config.yaml
d_shared_expert: 0
moe_layers: [0, 2, 4, 6]
balance_loss: 0.00185
lr: 0.00541
batch_tokens: [32768, 65536, 98304]
seq_len: 256
Below are experts of layer 2 (counted from 0) of a mixture-of-experts language model. Rows are named router (the router's row for the expert), down (a neuron's output weights, with its number) and show model dimensions 64-127. Each number is 50 + 10 x the weight over its row's rms, rounded and kept within 0 to 99.
Before each expert's rows: "raises" lists some tokens whose logits its average output raises strongly, later layers aside. This comes from a sample of Wikipedia text that the model never trained on.

# expert 13
raises: "est", "id", "ic", "es"
router:43 55 60 61 40 33 62 56 60 38 26 67 35 47 47 56 57 55 57 46 70 36 38 38 48 46 51 52 60 55 38 52 52 49 56 75 49 51 40 43 60 60 62 51 59 43 53 49 40 54 39 30 36 62 51 52 63 58 51 30 35 46 73 35
down10:51 49 41 51 49 66 56 41 48 47 59 61 34 40 63 56 60 43 51 42 51 46 42 43 61 37 46 53 39 41 70 43 57 43 70 59 60 52 36 62 60 50 54 54 29 51 60 47 59 40 60 56 41 56 55 45 49 54 42 40 52 41 61 53
down11:49 45 75 56 52 36 47 62 58 41 42 38 50 28 42 41 44 58 53 56 65 40 44 44 56 41 45 40 37 44 40 59 60 51 56 48 59 52 51 41 46 53 54 59 51 46 64 44 57 56 45 50 62 46 46 45 35 44 60 58 57 52 67 45
down12:58 60 49 47 48 51 58 54 49 40 53 59 40 40 47 43 54 47 32 44 58 50 47 51 65 52 39 46 47 40 37 41 33 57 43 66 56 52 39 39 54 61 35 48 59 34 54 77 48 56 47 63 40 45 31 49 71 25 57 48 48 46 52 78
down13:52 39 32 51 58 46 64 61 52 49 73 76 39 39 50 51 40 31 39 57 26 50 41 50 44 54 37 55 55 63 64 69 51 52 49 58 36 68 31 53 41 62 46 70 43 47 52 65 30 58 50 60 69 53 51 54 45 45 46 49 48 47 65 45
down14:49 62 54 58 41 57 58 57 67 56 62 45 62 46 56 48 55 38 29 54 49 48 44 43 54 61 33 47 38 39 35 61 52 51 33 62 61 69 53 42 46 37 46 51 56 47 42 47 45 46 52 53 52 64 62 62 55 51 54 58 48 59 49 26
down15:43 31 42 48 74 70 51 48 44 61 39 46 38 67 40 76 57 44 59 54 38 59 58 30 37 62 61 52 43 53 38 50 35 58 50 47 41 45 59 42 61 33 50 54 50 52 41 60 63 53 48 43 39 54 59 54 59 53 54 49 56 66 48 40
down16:66 48 47 58 41 48 64 35 60 49 49 52 33 48 67 50 36 56 57 51 43 54 51 46 40 57 64 49 60 36 63 40 57 57 50 51 67 54 45 55 61 54 62 70 42 36 58 61 53 68 60 57 27 58 58 50 55 40 58 53 43 57 50 34
down17:32 49 33 42 58 53 46 55 65 47 38 67 48 50 59 43 44 52 59 66 35 59 51 46 70 54 57 36 47 48 47 51 55 59 57 52 46 50 70 30 40 49 32 50 46 44 56 51 43 50 63 55 47 48 51 39 37 50 58 38 61 41 52 42
down18:59 48 52 51 57 48 52 43 42 51 38 55 55 34 34 42 44 62 50 47 60 35 60 37 29 50 54 49 46 47 60 39 36 41 41 43 51 57 48 47 43 50 59 46 35 37 43 54 52 30 48 32 47 34 24 65 53 60 50 60 55 63 52 24
down19:30 46 49 69 44 29 44 34 36 47 50 57 49 65 68 41 56 53 50 49 50 60 43 42 53 51 47 58 48 53 50 53 48 41 62 50 59 50 38 67 47 61 51 57 32 43 52 48 50 43 50 37 48 39 44 63 54 41 48 68 58 44 49 56
down20:49 53 55 56 59 53 60 52 57 37 41 54 68 62 36 57 48 50 51 50 58 64 48 34 23 51 29 43 38 51 43 59 50 51 34 48 54 42 63 53 32 45 58 54 58 41 39 44 32 57 40 50 56 41 56 49 56 51 54 62 64 70 64 32
down21:53 36 50 54 41 57 45 46 44 56 47 52 69 46 48 38 42 55 72 63 51 58 66 53 36 50 67 49 47 64 52 41 42 58 51 43 59 52 58 65 51 56 48 54 39 36 56 69 67 35 55 42 44 36 50 54 57 54 39 55 59 63 55 48
down22:49 75 41 46 63 57 56 44 46 57 38 64 29 54 44 59 53 71 43 32 46 64 51 46 51 60 43 64 55 41 38 51 40 55 47 35 44 33 60 41 48 56 48 52 70 50 44 31 36 30 52 54 69 46 52 58 51 59 49 60 46 37 43 60
down23:49 53 47 64 49 53 61 52 36 53 43 56 60 46 43 74 65 57 55 62 31 65 47 57 45 60 63 54 49 49 59 43 55 56 48 51 53 45 49 46 48 60 40 48 53 47 47 58 51 42 49 42 61 46 53 32 49 50 52 57 58 35 44 44
down24:59 45 62 66 48 61 45 46 63 29 64 62 53 67 43 55 43 57 41 53 37 51 34 51 60 35 52 46 56 41 49 55 43 50 62 42 42 49 56 71 51 57 34 52 54 41 37 51 54 57 48 40 50 59 66 53 43 43 49 43 62 66 50 41
down25:55 59 43 51 58 38 49 51 53 66 52 55 72 29 53 65 52 55 38 54 42 41 49 50 72 61 45 35 42 46 35 47 48 36 58 49 31 64 54 55 50 62 33 45 63 37 54 42 56 49 52 60 57 60 50 50 56 45 30 47 46 35 36 52
down26:33 56 49 45 49 49 29 48 44 57 36 65 43 61 60 59 47 42 46 62 54 36 37 51 54 35 59 49 56 46 44 36 52 60 47 40 60 48 57 62 54 47 45 52 50 43 43 58 28 53 51 38 55 43 37 57 38 62 38 50 64 42 45 36
down27:60 48 47 59 60 63 52 48 55 38 48 41 61 48 59 53 57 47 52 63 57 52 56 40 34 57 62 53 52 55 62 62 47 49 55 59 61 57 40 50 62 61 46 48 42 55 59 48 54 50 42 48 55 72 46 56 58 34 51 49 28 56 43 49
down28:54 55 54 60 40 58 48 54 51 68 43 53 60 46 42 52 41 52 58 68 59 65 47 42 50 57 50 47 30 53 58 46 26 47 27 45 39 43 41 49 53 46 57 39 60 57 67 71 58 64 60 61 51 38 48 57 52 60 53 37 58 62 51 30
down29:28 57 44 58 47 48 53 68 48 29 48 54 49 51 56 45 47 56 57 48 54 44 45 56 63 45 44 50 53 38 63 43 37 51 62 58 42 51 43 53 50 45 55 48 33 57 53 59 69 47 55 59 57 48 38 45 46 60 34 55 63 44 54 32
down30:55 57 39 40 41 59 65 51 42 39 54 33 57 49 46 44 33 69 45 51 53 50 41 40 60 37 47 39 53 47 47 70 37 53 55 63 50 62 48 54 62 35 63 41 47 33 53 53 37 52 50 51 41 61 43 56 53 50 52 68 47 65 38 34
down31:45 53 54 55 48 33 45 48 49 46 53 44 61 53 53 60 36 60 40 52 40 53 44 60 58 40 38 47 51 47 35 45 44 44 47 40 33 64 43 41 38 49 35 61 43 28 63 38 56 70 64 60 37 48 60 51 59 45 28 60 39 58 42 52
down32:42 52 60 53 37 49 33 40 22 51 36 41 30 50 35 47 46 61 54 46 51 66 35 50 55 57 63 61 49 35 41 46 44 48 50 48 18 41 71 47 60 22 26 47 54 42 57 79 55 45 42 43 53 58 40 42 40 47 55 60 45 51 56 61
down33:50 50 57 75 51 54 55 74 49 59 55 62 48 40 55 24 42 61 62 60 66 51 65 50 46 35 55 61 51 40 64 56 63 53 42 42 41 62 38 55 64 45 47 58 53 46 56 66 44 40 50 38 39 48 46 48 42 58 56 37 55 52 63 69
down34:61 50 45 50 42 57 27 58 42 38 63 44 46 39 37 46 59 52 49 39 74 27 57 43 56 54 52 48 52 50 44 61 64 51 41 50 47 50 56 51 69 57 57 45 62 41 53 61 58 65 59 52 50 70 55 45 57 57 54 74 57 51 70 43
down35:60 51 57 40 44 37 23 45 44 42 49 69 35 58 58 62 56 41 50 40 64 55 69 56 43 64 72 49 69 48 46 61 75 44 60 49 49 40 40 45 62 61 43 44 27 63 45 59 44 62 50 42 49 44 60 42 47 49 51 47 50 71 57 49
down36:50 61 33 49 76 50 47 43 44 57 56 82 40 42 40 40 73 60 60 64 54 40 45 55 43 48 48 24 35 38 33 56 53 74 45 50 48 46 42 49 42 67 36 61 41 45 52 56 52 39 53 44 41 57 40 38 55 57 40 43 40 53 49 38
down37:50 41 67 47 39 56 61 49 42 41 54 62 72 51 39 56 54 70 43 51 48 51 50 50 40 44 56 44 52 41 52 65 66 42 38 62 43 39 50 53 38 85 44 38 40 39 65 43 49 40 51 47 35 63 40 69 63 35 38 39 50 42 45 46
down38:46 64 28 44 48 65 58 50 62 51 39 42 37 57 61 83 63 45 56 52 41 56 38 61 49 44 42 54 50 44 53 54 72 38 57 46 60 41 43 58 53 62 40 63 44 47 44 51 56 59 42 57 55 38 60 51 58 41 53 69 59 54 45 35
down39:33 49 61 51 55 43 50 64 58 48 46 38 67 60 70 72 33 43 37 60 53 44 48 74 53 45 48 49 46 40 57 64 50 58 59 40 55 48 65 67 56 52 49 52 48 39 52 35 53 42 53 42 64 69 46 51 46 49 59 43 54 54 45 51
down40:40 43 53 50 56 45 63 59 63 54 54 66 58 56 54 63 50 39 57 70 50 50 57 61 56 33 29 45 49 54 31 54 56 48 40 52 65 59 52 40 56 23 55 43 34 58 70 50 68 45 59 65 62 50 36 43 41 49 55 53 50 37 49 40
down41:56 59 51 54 58 59 24 67 59 61 67 50 50 57 66 58 40 62 39 36 29 41 46 49 56 48 32 34 51 39 49 51 46 39 56 44 57 52 38 56 54 58 63 40 28 49 61 57 66 47 50 50 32 67 43 57 47 49 54 42 38 62 68 66
down42:47 70 52 47 46 55 33 37 42 43 55 51 59 48 37 29 43 58 52 54 60 65 48 57 51 53 42 53 40 47 61 68 59 39 45 57 46 48 52 35 46 58 57 50 29 64 63 43 47 61 40 56 49 57 40 52 48 48 36 41 51 45 45 58
down43:49 46 39 34 53 32 63 56 53 62 45 72 43 48 46 57 44 50 63 70 37 52 45 56 48 69 47 57 58 50 44 34 61 52 23 31 53 44 30 45 40 45 41 55 42 48 52 57 44 36 50 63 44 34 59 45 56 45 55 31 47 53 62 63
down44:61 40 42 54 52 71 62 41 41 40 77 58 58 57 29 61 60 49 50 53 30 55 57 59 57 53 54 57 56 41 37 50 36 46 52 39 44 45 62 56 49 48 30 84 48 69 53 49 49 56 62 47 46 64 56 46 45 28 49 43 47 46 51 59

# expert 1
raises: ",", ";", " –", ".", "?", " ("
router:39 55 73 58 42 63 59 48 63 60 51 64 62 58 50 59 65 42 57 52 61 51 55 46 48 67 66 60 66 28 53 51 45 50 59 56 45 49 25 35 42 46 45 50 58 52 42 56 44 42 47 36 46 51 37 30 56 52 43 42 59 42 37 47
down10:37 59 48 53 60 44 44 51 42 57 50 39 24 49 42 37 64 35 64 50 54 60 48 68 57 54 61 74 46 43 50 42 44 37 34 60 63 49 30 40 59 42 59 54 51 38 54 42 46 43 32 45 56 52 48 57 50 54 36 61 53 57 48 45
down11:47 68 37 48 51 37 37 49 52 51 62 76 59 58 59 61 61 54 39 36 44 58 62 45 60 65 61 43 54 56 35 53 48 40 68 54 44 75 22 50 56 39 60 52 31 61 45 48 42 42 47 58 54 61 50 33 40 45 54 59 63 53 50 44
down12:52 58 49 47 56 45 39 34 50 34 43 61 56 48 65 47 46 43 39 49 61 47 56 63 44 39 43 56 48 55 65 52 52 40 40 52 36 30 42 48 45 55 60 69 51 65 44 40 50 39 62 22 38 59 53 44 51 63 60 62 50 39 79 39
down13:41 57 53 34 52 40 72 52 65 52 64 76 42 62 48 55 59 59 71 69 64 51 23 55 44 49 33 58 72 54 17 56 60 53 46 54 40 18 41 69 63 62 47 68 60 43 51 27 62 53 55 53 62 64 51 59 58 58 37 57 55 58 42 47
down14:48 44 42 48 53 50 63 42 52 44 55 67 35 53 50 53 68 36 57 52 47 68 33 35 54 56 47 62 34 69 61 64 46 59 46 50 50 34 43 48 53 31 53 42 31 54 57 69 36 53 45 55 46 35 32 57 47 54 53 45 51 45 50 58
down15:45 48 56 38 33 42 63 44 39 49 47 52 31 57 41 54 32 62 67 52 53 53 54 32 56 51 38 50 48 47 53 55 37 40 46 47 46 55 31 54 59 52 54 48 52 63 52 42 38 43 33 27 52 49 41 49 45 48 56 55 87 67 57 49
down16:53 35 58 70 42 61 46 43 49 38 49 31 43 46 45 40 80 45 45 40 52 55 65 45 52 30 52 48 43 40 60 60 34 54 41 41 53 58 40 56 49 58 67 40 56 57 36 67 43 51 34 35 65 55 28 55 22 38 48 44 69 47 41 48
down17:64 45 60 66 60 43 57 55 35 48 32 49 46 25 49 40 37 65 42 48 57 36 39 43 62 42 66 36 53 39 55 62 57 56 64 42 46 47 72 29 46 51 44 36 40 39 62 46 59 57 58 49 27 60 57 36 48 55 57 56 54 45 36 52
down18:60 53 41 59 52 62 56 42 41 49 65 47 34 64 54 48 71 39 53 76 66 36 60 51 49 56 70 57 76 55 45 50 33 54 41 54 45 48 56 55 57 58 45 50 64 50 43 46 72 49 45 48 65 42 42 57 38 48 47 67 46 65 40 62
down19:45 50 63 60 47 57 47 53 39 51 52 67 59 59 40 44 44 63 52 45 50 53 72 33 58 45 43 50 45 44 64 64 41 45 47 40 51 65 39 43 63 53 36 52 58 48 37 34 49 47 52 48 61 30 67 56 34 50 53 41 49 53 47 53
down20:72 48 45 45 65 50 45 69 70 63 71 51 57 47 46 42 54 38 47 45 45 44 46 47 31 40 52 44 48 48 48 41 72 43 48 48 49 55 46 61 47 60 42 35 46 53 55 34 40 72 62 62 59 40 58 43 53 65 49 55 61 59 46 57
down21:43 37 45 22 38 41 55 60 54 35 52 39 34 48 54 72 63 55 49 89 37 42 45 48 38 37 70 44 57 55 48 51 55 53 54 60 53 46 39 63 65 52 38 47 50 34 44 45 49 54 50 42 60 43 43 47 68 32 51 50 48 32 42 51
down22:45 56 32 48 55 44 54 61 48 48 36 51 56 37 64 65 45 68 68 57 39 41 41 52 42 77 50 59 45 37 50 60 51 50 52 55 60 41 44 47 60 51 53 50 46 51 52 61 63 40 43 74 66 44 51 52 38 56 70 51 42 37 46 44
down23:44 40 36 47 55 57 65 59 66 54 51 52 69 36 53 47 55 47 63 54 59 60 55 42 67 62 54 38 42 70 41 49 55 40 58 47 54 39 58 70 32 39 47 57 59 48 46 53 64 38 42 43 61 48 71 66 37 50 33 53 43 54 60 58
down24:39 57 32 44 49 64 40 56 50 50 19 68 28 53 58 48 46 55 48 40 47 49 54 46 50 45 35 41 55 45 39 50 47 54 53 52 42 39 56 62 57 50 53 62 45 63 50 27 59 38 40 46 55 44 60 55 54 61 38 58 41 46 46 37
down25:31 50 51 35 57 53 53 51 54 54 49 57 55 49 51 53 54 62 63 51 36 44 44 66 74 54 49 56 48 49 42 31 52 42 46 44 37 61 39 56 59 39 49 52 47 42 40 46 45 57 49 46 45 59 51 43 56 69 55 44 72 43 68 56
down26:36 42 58 43 60 39 44 61 54 60 62 67 36 52 41 32 60 57 73 68 48 29 55 59 36 55 54 29 63 41 32 56 38 53 63 56 54 48 79 34 56 49 55 41 48 72 42 46 56 39 65 49 43 36 36 42 48 45 40 49 56 42 49 59
down27:45 59 38 51 48 53 52 40 59 52 42 59 57 46 42 62 35 62 34 43 54 41 41 58 47 53 50 48 40 33 60 40 36 49 58 53 59 53 60 44 57 37 64 58 43 44 50 56 47 64 49 33 34 58 66 38 68 45 49 58 44 61 49 47
down28:36 44 71 35 52 59 38 47 63 65 34 75 30 67 45 55 53 69 41 43 46 48 42 58 34 48 60 46 36 35 56 53 60 41 60 47 63 58 48 39 58 58 49 46 44 60 62 59 67 45 40 38 67 55 49 35 49 43 54 80 63 69 39 61
down29:41 46 48 68 57 65 58 35 29 63 55 89 66 52 51 58 54 71 50 42 42 44 59 58 58 55 50 46 51 63 56 57 52 64 38 32 54 48 37 60 46 40 56 52 53 37 52 43 34 32 62 51 40 52 52 59 57 46 32 50 45 42 43 58
down30:61 48 56 67 37 48 46 47 41 48 48 56 52 60 58 32 59 48 41 47 48 65 57 62 52 50 58 58 60 31 58 39 80 49 54 54 46 74 38 40 46 56 55 45 64 46 55 50 42 66 60 64 44 56 60 52 51 59 46 62 54 45 54 71
down31:50 48 66 65 47 53 44 51 43 55 45 41 36 50 60 45 64 39 53 32 38 50 53 38 33 55 64 17 38 34 52 55 49 51 55 35 60 47 54 25 36 53 46 56 47 48 64 47 36 58 50 44 57 48 56 62 52 48 54 35 45 37 55 39
down32:57 58 41 67 50 54 60 61 40 50 49 41 43 69 41 44 57 43 26 44 60 62 55 34 53 64 63 52 52 57 58 49 60 49 56 36 39 49 71 64 65 62 45 57 47 47 49 48 50 42 69 42 50 47 42 58 54 63 61 55 48 50 46 50
down33:55 54 49 68 63 51 62 34 52 66 52 45 52 44 65 49 43 41 36 49 51 29 41 43 60 59 48 37 62 66 45 28 62 59 49 27 40 60 61 53 58 69 32 57 64 24 57 46 56 60 60 57 46 64 50 52 45 42 45 47 60 63 56 37
down34:62 37 76 64 52 71 42 44 53 54 53 44 51 48 54 32 46 56 52 48 48 66 59 62 61 58 25 71 69 61 72 52 66 50 58 64 40 41 40 49 63 49 39 44 34 57 54 60 52 40 45 35 55 53 59 47 40 48 36 59 66 32 39 51
down35:47 35 66 38 57 44 44 51 46 63 44 52 41 58 34 44 55 49 46 68 61 46 57 55 66 33 57 42 37 37 55 51 55 49 44 47 39 40 66 48 54 54 60 45 55 32 65 56 43 43 52 46 50 63 61 38 53 50 51 58 32 37 38 71
down36:40 57 55 34 55 47 41 54 49 47 40 46 66 55 57 57 66 52 50 44 57 49 32 54 46 55 65 44 66 62 55 38 55 75 43 45 44 48 53 44 56 58 39 57 49 65 66 44 63 58 60 52 30 44 48 50 54 46 44 45 45 30 47 52
down37:45 44 36 38 45 52 52 30 54 59 54 47 65 43 37 38 38 35 52 35 47 39 49 47 46 59 61 56 63 35 45 45 61 53 63 41 64 41 51 28 48 22 45 63 48 42 54 49 49 39 54 52 51 52 59 51 34 43 61 56 70 37 64 42
down38:39 40 56 57 61 44 54 53 44 53 37 47 71 56 65 37 51 45 18 41 60 40 49 56 42 49 46 42 52 45 30 54 58 44 55 66 51 22 57 42 46 52 37 32 65 41 43 28 64 54 60 59 50 57 49 49 62 53 51 45 56 52 52 38
down39:55 51 48 47 53 59 40 54 55 54 52 13 49 39 62 33 50 48 43 51 47 52 37 45 43 56 48 44 49 66 45 26 66 29 30 64 33 48 40 43 63 57 49 55 40 47 49 27 50 50 64 66 50 43 37 56 49 53 46 63 46 62 48 52
down40:49 43 54 37 34 74 78 42 57 33 36 69 55 50 59 47 51 65 46 24 51 58 54 68 55 29 44 47 35 55 60 56 71 46 46 34 36 52 43 48 51 47 48 52 66 56 62 57 62 46 62 62 37 43 51 55 52 48 28 49 53 43 43 42
down41:42 29 56 64 47 63 52 62 52 51 51 22 46 38 41 49 43 46 32 57 30 26 67 57 43 49 70 61 35 51 24 50 55 54 52 56 61 43 37 23 44 41 65 55 48 52 37 56 56 53 48 52 60 53 45 54 33 36 54 60 61 49 55 71
down42:68 32 45 50 60 61 48 66 50 22 48 76 64 39 36 43 46 47 34 44 66 42 60 54 61 65 54 51 52 50 57 55 37 48 36 47 44 51 57 55 44 68 59 59 52 51 38 35 53 75 49 63 45 60 58 53 57 31 51 55 41 58 43 40
down43:38 59 52 37 48 39 39 51 38 51 55 49 59 77 65 55 50 54 59 37 46 36 39 09 33 62 55 62 45 46 56 62 68 57 51 51 42 38 57 46 62 46 48 36 51 65 50 52 62 42 57 35 53 64 45 38 41 53 33 46 39 70 59 59
down44:61 55 53 57 42 61 55 39 78 59 57 66 50 62 44 63 55 38 49 55 68 55 43 40 45 66 59 55 53 45 65 32 59 53 58 54 15 59 62 68 46 46 50 59 50 39 60 39 53 59 64 50 61 41 47 47 40 68 51 47 41 51 44 57

# expert 8
raises: ",", ";", " or", " (", ".", " and"
router:42 65 66 60 59 48 71 62 55 39 40 59 47 45 57 49 36 47 50 55 66 38 59 41 50 45 52 39 79 42 51 55 31 43 49 58 51 49 56 47 53 48 38 52 58 54 51 50 35 52 45 55 63 49 66 57 58 63 43 54 49 37 51 43
down10:45 65 47 61 42 70 53 47 45 72 42 43 27 39 43 46 56 38 62 47 55 36 43 56 70 43 60 49 34 36 49 36 57 45 44 45 56 58 47 50 52 42 43 55 46 46 48 48 57 43 43 46 47 85 42 49 51 55 44 40 45 74 73 61
down11:64 53 87 46 43 51 55 62 53 44 35 51 70 62 70 36 57 53 51 49 56 62 35 59 39 55 40 41 56 45 53 50 50 46 67 58 42 50 50 52 59 50 35 52 44 61 43 56 46 28 47 59 55 52 52 59 49 63 35 49 46 40 41 36
down12:59 46 47 74 54 60 53 54 49 63 49 59 53 46 50 34 62 58 55 47 52 57 56 44 56 51 24 40 56 47 62 38 47 43 45 52 44 61 38 53 57 61 45 58 57 61 43 46 36 53 51 50 50 63 49 55 55 50 49 32 64 40 71 46
down13:52 57 43 37 49 54 46 42 59 50 76 67 36 53 41 29 54 46 60 42 35 34 51 51 48 61 56 48 59 45 42 52 46 61 40 51 54 36 36 43 62 58 54 39 49 53 30 44 47 59 46 51 62 40 59 53 40 69 35 59 55 46 47 53
down14:55 44 49 65 38 56 51 43 41 55 42 29 51 44 28 78 61 34 49 66 38 39 74 53 38 43 68 49 47 39 66 60 37 67 52 50 66 49 54 66 42 42 65 53 56 51 62 38 50 60 48 19 46 46 45 43 55 43 75 30 58 63 55 50
down15:53 44 57 46 60 44 45 52 65 41 38 66 39 62 59 35 48 59 44 53 57 37 48 41 58 60 43 59 52 63 50 47 41 60 54 51 51 42 53 49 64 46 41 43 33 41 45 46 57 65 50 43 36 49 51 57 55 52 54 57 45 38 47 42
down16:48 62 37 48 61 53 57 42 39 50 30 24 60 57 39 56 55 59 31 45 52 50 46 37 56 25 50 71 63 58 51 46 43 57 52 50 40 54 42 49 59 62 31 39 64 42 44 49 35 69 56 35 57 45 57 55 50 31 47 64 37 50 57 56
down17:41 55 53 57 48 65 32 61 51 50 46 36 49 61 63 53 50 44 59 53 41 28 58 45 47 55 66 48 46 55 32 52 57 51 60 77 48 27 54 56 57 39 41 56 25 52 83 53 64 78 45 62 52 49 51 50 24 51 60 40 51 45 31 49
down18:54 40 49 57 44 48 42 56 52 52 40 64 46 64 58 39 43 42 55 35 46 44 40 54 28 48 50 48 48 49 65 55 68 47 63 61 51 49 47 46 52 46 61 39 64 57 54 59 58 62 41 57 30 44 45 52 44 54 47 40 46 55 48 29
down19:47 57 54 39 49 34 51 65 61 52 51 69 58 67 58 41 53 42 65 47 38 59 52 67 52 39 46 49 66 51 48 46 47 37 49 48 50 61 58 69 42 32 59 47 44 55 60 42 59 45 51 59 41 62 67 63 57 52 37 53 55 59 31 33
down20:46 70 66 64 54 69 58 67 61 53 49 41 46 40 46 44 55 53 48 44 46 59 53 56 42 53 45 44 48 44 63 33 36 42 54 43 31 64 56 34 47 44 65 43 46 42 29 34 54 51 27 46 33 40 64 51 54 54 62 46 60 47 45 51
down21:40 61 33 51 29 55 49 56 45 39 49 51 60 36 51 56 63 53 58 56 37 55 42 55 28 39 72 57 37 58 71 48 59 43 44 29 60 50 47 63 54 31 41 43 45 62 55 53 35 58 68 46 42 51 53 49 57 59 39 46 55 44 47 52
down22:58 51 61 44 36 55 53 46 44 47 19 58 57 56 47 60 70 51 29 37 50 49 55 42 62 45 40 56 61 52 38 60 46 42 30 53 52 39 59 52 53 51 45 55 36 56 47 42 59 43 44 56 62 28 73 42 43 48 56 42 37 63 63 51
down23:51 47 41 45 39 56 50 37 38 57 49 58 48 55 42 44 62 47 58 49 48 38 56 51 41 50 46 60 34 36 50 40 57 46 32 53 61 44 31 65 41 32 51 57 43 62 48 53 66 38 52 34 54 58 39 50 46 39 51 39 57 40 64 58
down24:27 60 52 49 51 53 66 60 59 60 43 47 40 63 39 68 52 35 48 55 50 37 40 57 55 68 57 47 52 57 54 41 58 61 61 63 71 42 46 39 35 60 44 62 76 42 36 33 47 57 30 45 40 61 54 53 64 47 46 33 33 44 59 54
down25:52 49 44 51 44 54 59 57 68 43 56 41 57 51 59 35 46 49 35 21 63 58 52 55 59 48 59 43 61 54 50 35 57 32 47 51 44 38 49 61 59 51 66 55 48 41 40 66 56 50 66 45 47 54 45 66 60 52 59 31 35 46 61 33
down26:49 47 58 40 63 49 45 29 51 58 56 42 52 48 55 28 39 52 49 52 47 61 41 46 58 49 61 45 55 50 39 59 68 47 54 53 40 33 56 62 60 54 44 26 69 54 51 26 54 51 63 43 47 45 42 32 61 51 46 60 60 61 69 42
down27:35 35 36 43 37 49 77 46 50 31 38 48 37 81 54 72 47 56 38 40 49 42 67 67 40 63 45 51 81 43 39 45 37 65 46 49 56 43 44 53 50 52 40 60 52 50 65 43 55 58 35 50 48 74 62 51 34 50 36 66 46 70 54 56
down28:55 25 53 57 42 35 65 48 54 58 36 59 42 50 47 56 62 38 46 52 60 54 58 47 71 53 39 59 49 51 44 38 63 52 53 46 42 55 36 54 39 48 28 48 63 41 47 43 47 38 61 46 62 47 58 38 55 44 45 29 52 40 53 34
down29:44 57 74 56 32 38 66 54 34 67 31 41 52 49 65 49 51 51 38 43 41 40 47 50 50 43 42 43 56 53 54 60 53 27 48 54 49 51 50 37 57 56 58 43 51 69 57 46 60 44 46 58 36 68 44 44 51 63 64 54 66 54 48 41
down30:57 33 47 59 47 75 47 34 40 31 51 49 44 54 65 59 61 44 37 34 62 57 48 60 55 47 44 36 57 40 48 64 61 42 63 44 44 64 52 49 58 50 56 34 60 43 37 42 42 43 38 42 44 55 64 65 52 54 50 38 41 55 44 27
down31:47 56 52 54 48 49 42 43 55 36 36 59 50 45 46 33 63 41 46 49 56 55 41 51 44 57 54 47 34 49 46 55 45 76 64 41 60 49 48 65 31 51 59 47 16 58 40 71 51 55 55 43 50 29 70 48 70 49 50 46 58 57 46 50
down32:56 21 60 50 33 53 64 60 42 43 38 45 37 67 47 58 48 49 45 41 28 58 51 59 56 46 47 54 64 51 56 59 59 49 57 59 39 51 61 50 66 49 58 42 38 64 35 41 49 45 49 54 55 57 59 45 61 56 52 52 62 52 53 56
down33:72 50 76 41 54 49 48 52 35 40 33 39 60 72 52 48 50 28 53 37 59 39 25 72 56 47 48 34 47 35 46 53 36 55 70 70 43 56 36 57 50 60 56 29 56 35 44 37 50 68 47 45 67 53 55 47 34 20 62 56 47 45 57 39
down34:43 63 65 50 42 30 57 40 61 40 48 36 57 65 35 67 45 55 37 42 61 53 55 47 70 43 40 44 69 56 54 48 56 64 61 54 42 51 46 34 42 48 38 53 57 37 65 62 30 41 59 60 49 64 52 63 47 50 42 52 44 53 67 53
down35:53 42 60 46 67 53 42 43 38 45 55 38 57 47 22 52 38 57 41 49 45 39 66 30 51 35 55 55 47 41 33 69 33 54 47 48 50 54 54 43 51 54 51 45 69 56 41 44 62 58 49 58 52 43 58 54 36 60 43 68 53 46 60 49
down36:43 53 61 61 40 56 50 40 32 44 47 49 41 58 35 59 47 54 29 65 51 57 37 48 63 51 58 43 49 48 54 42 31 40 44 61 48 52 52 42 48 52 62 38 49 61 63 51 57 40 44 44 57 63 41 51 29 46 50 62 57 58 53 36
down37:48 59 47 45 43 40 44 59 39 52 43 40 36 56 46 52 58 65 53 48 54 41 47 60 46 59 53 60 68 62 49 53 41 64 54 53 64 31 52 38 63 60 41 50 46 48 50 25 68 49 46 47 48 41 51 55 54 39 64 45 50 63 42 45
down38:57 49 54 46 54 62 53 34 46 53 56 60 48 45 45 41 61 50 52 46 60 62 44 31 51 51 63 44 45 41 37 48 26 46 45 43 52 39 63 60 51 41 39 52 63 58 35 43 48 51 34 54 60 42 31 53 64 49 43 61 46 63 67 37
down39:54 44 59 70 45 42 54 39 42 39 42 43 45 48 41 41 45 50 42 58 43 55 63 59 46 57 53 44 39 59 34 51 66 71 55 44 48 63 49 48 68 70 61 61 58 59 38 65 49 45 64 53 48 38 49 54 46 53 42 65 49 43 43 54
down40:73 47 67 32 73 54 50 59 41 63 43 51 51 44 54 51 33 47 49 37 38 54 49 55 39 64 66 67 51 48 60 50 53 52 44 65 46 50 36 55 31 56 37 45 58 52 31 49 38 53 35 33 50 43 53 52 47 67 44 54 55 56 37 51
down41:44 69 45 49 52 43 46 45 46 50 47 43 38 56 57 41 49 57 49 48 58 59 54 54 59 40 46 63 47 53 58 63 59 40 54 51 46 55 55 45 51 53 50 56 61 50 21 62 62 58 51 61 45 52 44 35 43 44 40 56 61 47 45 47
down42:55 51 53 47 35 45 55 61 55 53 46 15 35 54 51 43 45 45 56 57 41 61 66 50 50 44 39 53 49 51 49 38 55 63 37 45 55 41 47 51 52 37 44 42 58 37 41 41 51 48 56 58 56 50 39 53 48 48 49 32 26 52 60 51
down43:48 58 44 52 41 39 67 48 57 53 38 53 48 46 60 34 47 41 58 66 70 56 41 35 37 48 47 48 42 44 38 66 59 49 47 46 41 55 47 71 37 54 55 65 57 53 73 61 60 41 46 60 51 37 64 65 63 50 55 55 28 54 43 46
down44:27 63 61 56 47 67 65 63 50 40 67 39 42 51 41 55 49 44 45 49 34 39 53 40 60 55 37 36 52 33 58 42 53 57 43 47 53 35 52 32 53 39 44 32 56 54 66 50 60 44 44 63 58 36 46 52 50 45 47 46 51 69 64 49